python train.py --n_experts=64 --groups_per_token=3 --steps=4558 --dataset="wikipedia_en"
Below are experts of layer 3 (counted from 0) of a mixture-of-experts language model. Rows are named router (the router's row for the expert), gate (a neuron's input weights, with its number), up (a neuron's input weights, with its number), down (a neuron's output weights, with its number) and show model dimensions 0-127. Each number is 128 + 32 x the weight over its row's rms, rounded and kept within 0 to 255.
Before each expert's rows: "gets" lists some tokens that make up at least twice as much of what it gets as of all text. This comes from a sample of Wikipedia text that the model never trained on. Tokens count by the router's weight.

# expert 34
gets: "an", "ar", "0", "n", "al", "k"
router [109 188 149 159 134 128  78 127 119 117 133 131 133 117 116 132 182 104 128  79 145 164 153  90 160  93  94 107 107 168 139 193 121 103 114 100 159 112  87 170 144  79 155 129 133 163  87 100 101  85 131 127  56  78 154 117 100 130 177 114 179 158 142  61 105 117 125 149  97 136  58 135 149  66 116 117 135 158 154 122 146 167 135  86  60 170 128 134 104 100  68  93  85 120 185 168 108 151 137  71 124 127 121 139 144  92 106 166 135  96 117 122 133 214 148 132 150 127 201 103 133 203 141 155 116 145 127 124]
gate4 [ 97 154 155 198 179 101 147  89 142  84  94 144 132  68 166 151 178 176 139  81 103 138 124 156  84 151 130 162 149 168 113 149 123 117 113 177 117  88 143 116 137 114 121 162 122 130  40  94  85 131 132  84 151 120 153 144 128 152 114 178 102 108 139 182 110 102 141 110 198 187 120 159 123  59 144 123 162  88 131 108 123  71  87 107 132 124 173 128 128 127  82 115  85 112 211 164 157 152 134 125 148 154 147 140 137  97 174 137 146 192 121 131 186 156 128 200 157  73 137 103 103 127  98 141 140 153 119 142]
up4 [ 83 169 167  86 197 103 104 117  94  77 142  94 137 118 107  80 185 125 118 156 132 127 165 155 118 119 122 131 104 158 150 177 110 141 124 171 136 161 143 117  84 223 158  26 106 158 156 163 206 161 157 146 170 160 175 141 142 111 158  87 121 129 114 109 152 139 164  72 122 106 148 136 143 178 112 144 143 162  80 170 152 139  86 152 145 127 113 123  97 133  98 156 184 107 119 172 132 148 103 192 122  88 104 164 146  83  98 126 110 121 141  92 146 170 108 143 128 104 188 130 155 129 125 117  73 138 101 156]
down4 [109  66  85 127 136  86 125 101 147 113 134 115 110 115 117  75 146 128  91 126 139 138  82 115 138 138  69 183 168  99 163 149 176 124 118 159 163  96 135 140 105  50 145 137 172  98 110  59 136 128  84 157 137 132 145 123  62  80 145 107 144 163  82 118 118 153 113 113 149 151 151 147 146 168 137 137  81 139 151 168 115 186 145 141  98 142 138 132 119 155 103 153 185 255 102 133 155 148 124 101 137 137 154  86 103 114 149 129 101 121 116 172 120 147  75  74 136 105 141 118 177 149 150 153 150 157 107 125]

# expert 4
gets: " a", " the", " as", " an", " to", " with"
router [149 130 157 112 135  95 180 180 147 145 109 166 117 111 133 198 163 116 126 117 149 121 119 102 160 103 147 123  89 144  93 140 116 108 116 107 131 107  86 120  97 103 166  67  94 166  94 103  54 106  94  84  73  96  99 172 148 181 166 102 153 137 157  92 142 168  96 188 143 122 127 172 212 110 130 107  87 162 199 149 102 135 123 117 104 155 161 169 104  90 105 125 154 118 154 167 109 104 189  69 177 148 173 129 125 115 148 117 117  87  46 164 120 155 124 115 146 198 148 130 116 151 148 131 111 124  92 153]
gate3 [145 121  87  85 132 164  95 160  83 141 129 138  82 128 153  84 157  99 115  90 139 157 147 144  83 133 112 144 124 126 154 161 118 149 150 114 130 153 167 128 103 151 150  78 143 115 146 175 173 132  64 133  90 143 157 172 100 150  94 142  62 145 162 149  73 112 102 188 116 148 165 159 106  93 119 118 147 117 145 118 165  74 143  84 157  70  88  76 115  90 164  96 206 143 170 160  21  88  81 161 141 149 126 157 111 104 122 108  97 128  90 145 165 122 141 136 157 177 132 106 134 117 130 162  82 178  75 153]
up3 [153 114  89 112 134 161 114 143  82  65 112 207 107 110  84  85 110 168 165 114  59 125 109  66  85 137 141  81 147 145  99 191 142 139  53  69 105  97 157 112 125 125 106  97  74 110 113 155  92  95 135 170 109 128 117 159 100 121 147 100 152 157 159 105 138 124 122 164 148 192 114 137 145 131  54 151 145  91  88 191 128 101 152 103 140 102 143 135 155 176 180 141  97 155 137 108 178 137 129 152  84 120 133 139  65 130 164 141 126  95  99 110 130 150  97  77 111  84 105  96 128 110 114  78 144  76 148 168]
down3 [151  83 151 103 168 120 151  82 185 122 149 138 168  85 150  82 135 100 135  83 149  81 132 176 171 124 114  94 122 147 176 128 153 180 132  79 107 117 112  94  63  78 163 160 124 106  86 148 150 126 102 101  99 166  62 130 127 139 108 127  42  82  96 167  83 131 116 109  90 112 159 155 120 182 138 144 114 189 106 136 127 123 136 173  92 155  92 124 172 121 113 136 128 127 208 138  90 119 171 158  84 144 153 144  79 165 131 157 146 132 165  69 145 160 153 139 121 178 102 176  91 135 105 106 139 130 127  66]

# expert 35
gets: "or", "n", "in", "iv", "est", "an"
router [113 205 125 116 122 109 146 130 140 109  83 142 146 145 147 138 128 135 177 116 147 117  57  91 107 181 134 116 123 180  85 126  90 186  96 141 129 176 103 141 126 135 136  92 113 125  83  93  42  99 131 141  88 154 107 129 155 147 160 161 190 173  89 133 132 113 137 116 163 165 100 160 178 100 141 125 127 128 160 110 170 156  51 151 158 106  84 133  97 118  80 192 133 133 133 168 108 171 141 146 148 127 144 176 147 135 169  93  79 157 114 126 184 129 132 121 166 112 186 104 176 193 168 127  81 115  86 176]
gate0 [156 161 154 119 134  93 104 112  59  78 140 123 173 149 189 170  75 122 107  86 137 136  85 122  55 108 153 127  87 195  85 145 128 187  94 149  74 187 139  92 129 171 132 133 112 130  81 142 110 107 133  97 117 123 120  90 127 103 180 132 141 112 108 183  98 121  95 140 142  75 128 170 169  56 183 108 121 118 159 122 163 124 126 190 141 171  69 127 144  93  85 109  83 133 173 161 136 146 137 141 122 154 121 150 122 138 147 152  91 172 146 130 180 102  84 116 130 131 215 123 139 162 136  99 113  94 120 112]
up0 [175 125 155  62 158 120 117 125 144 171  95 159 174 139 111  99 164 127 109  97  71 165 109  98 143 177  80 135 102 129  90 146 150 155 121 176 159 185 102 180 121 175 103  88 133 125 114 193 148 148 129  89 121 179 126  84 203 127 141 134 166 138 142 141 172 176 113 155 141 135 175 149 100 190 164 132  94 161  98 142 148 185 149 158 126 141 178 120 159 125 101 180 112 170 113 119 174  98 110 152 156  95 100 144 171 147 119 143 131  99  91 142 167  74 133 173  86 175 126 128 176 160 163 102  78 135 136 175]
down0 [135  74 144 108 150 106 119 178 149 144 122 141 144 105 146 141 127 137 137 169 142 172  69 103 131 140 125 142 121 180 187 132 115  94 160 149 125 143 140  89 168 114 155 144 155 173 173 160 157 138 150 124 114  89 127 146  67 119 150 164 142 149 122  77 145  72 183 142  84 244 142 102 154 120 103  76 146  69  76 153 115 167  94 126 132 162 110 131  77  55 102 147 122 122 190 107 151 159 109 113 102  92 152 110 130 103 105 109  86 146 110  67 115  80 110 133 209 127 117 147 143 104 161 103 142 129 158  68]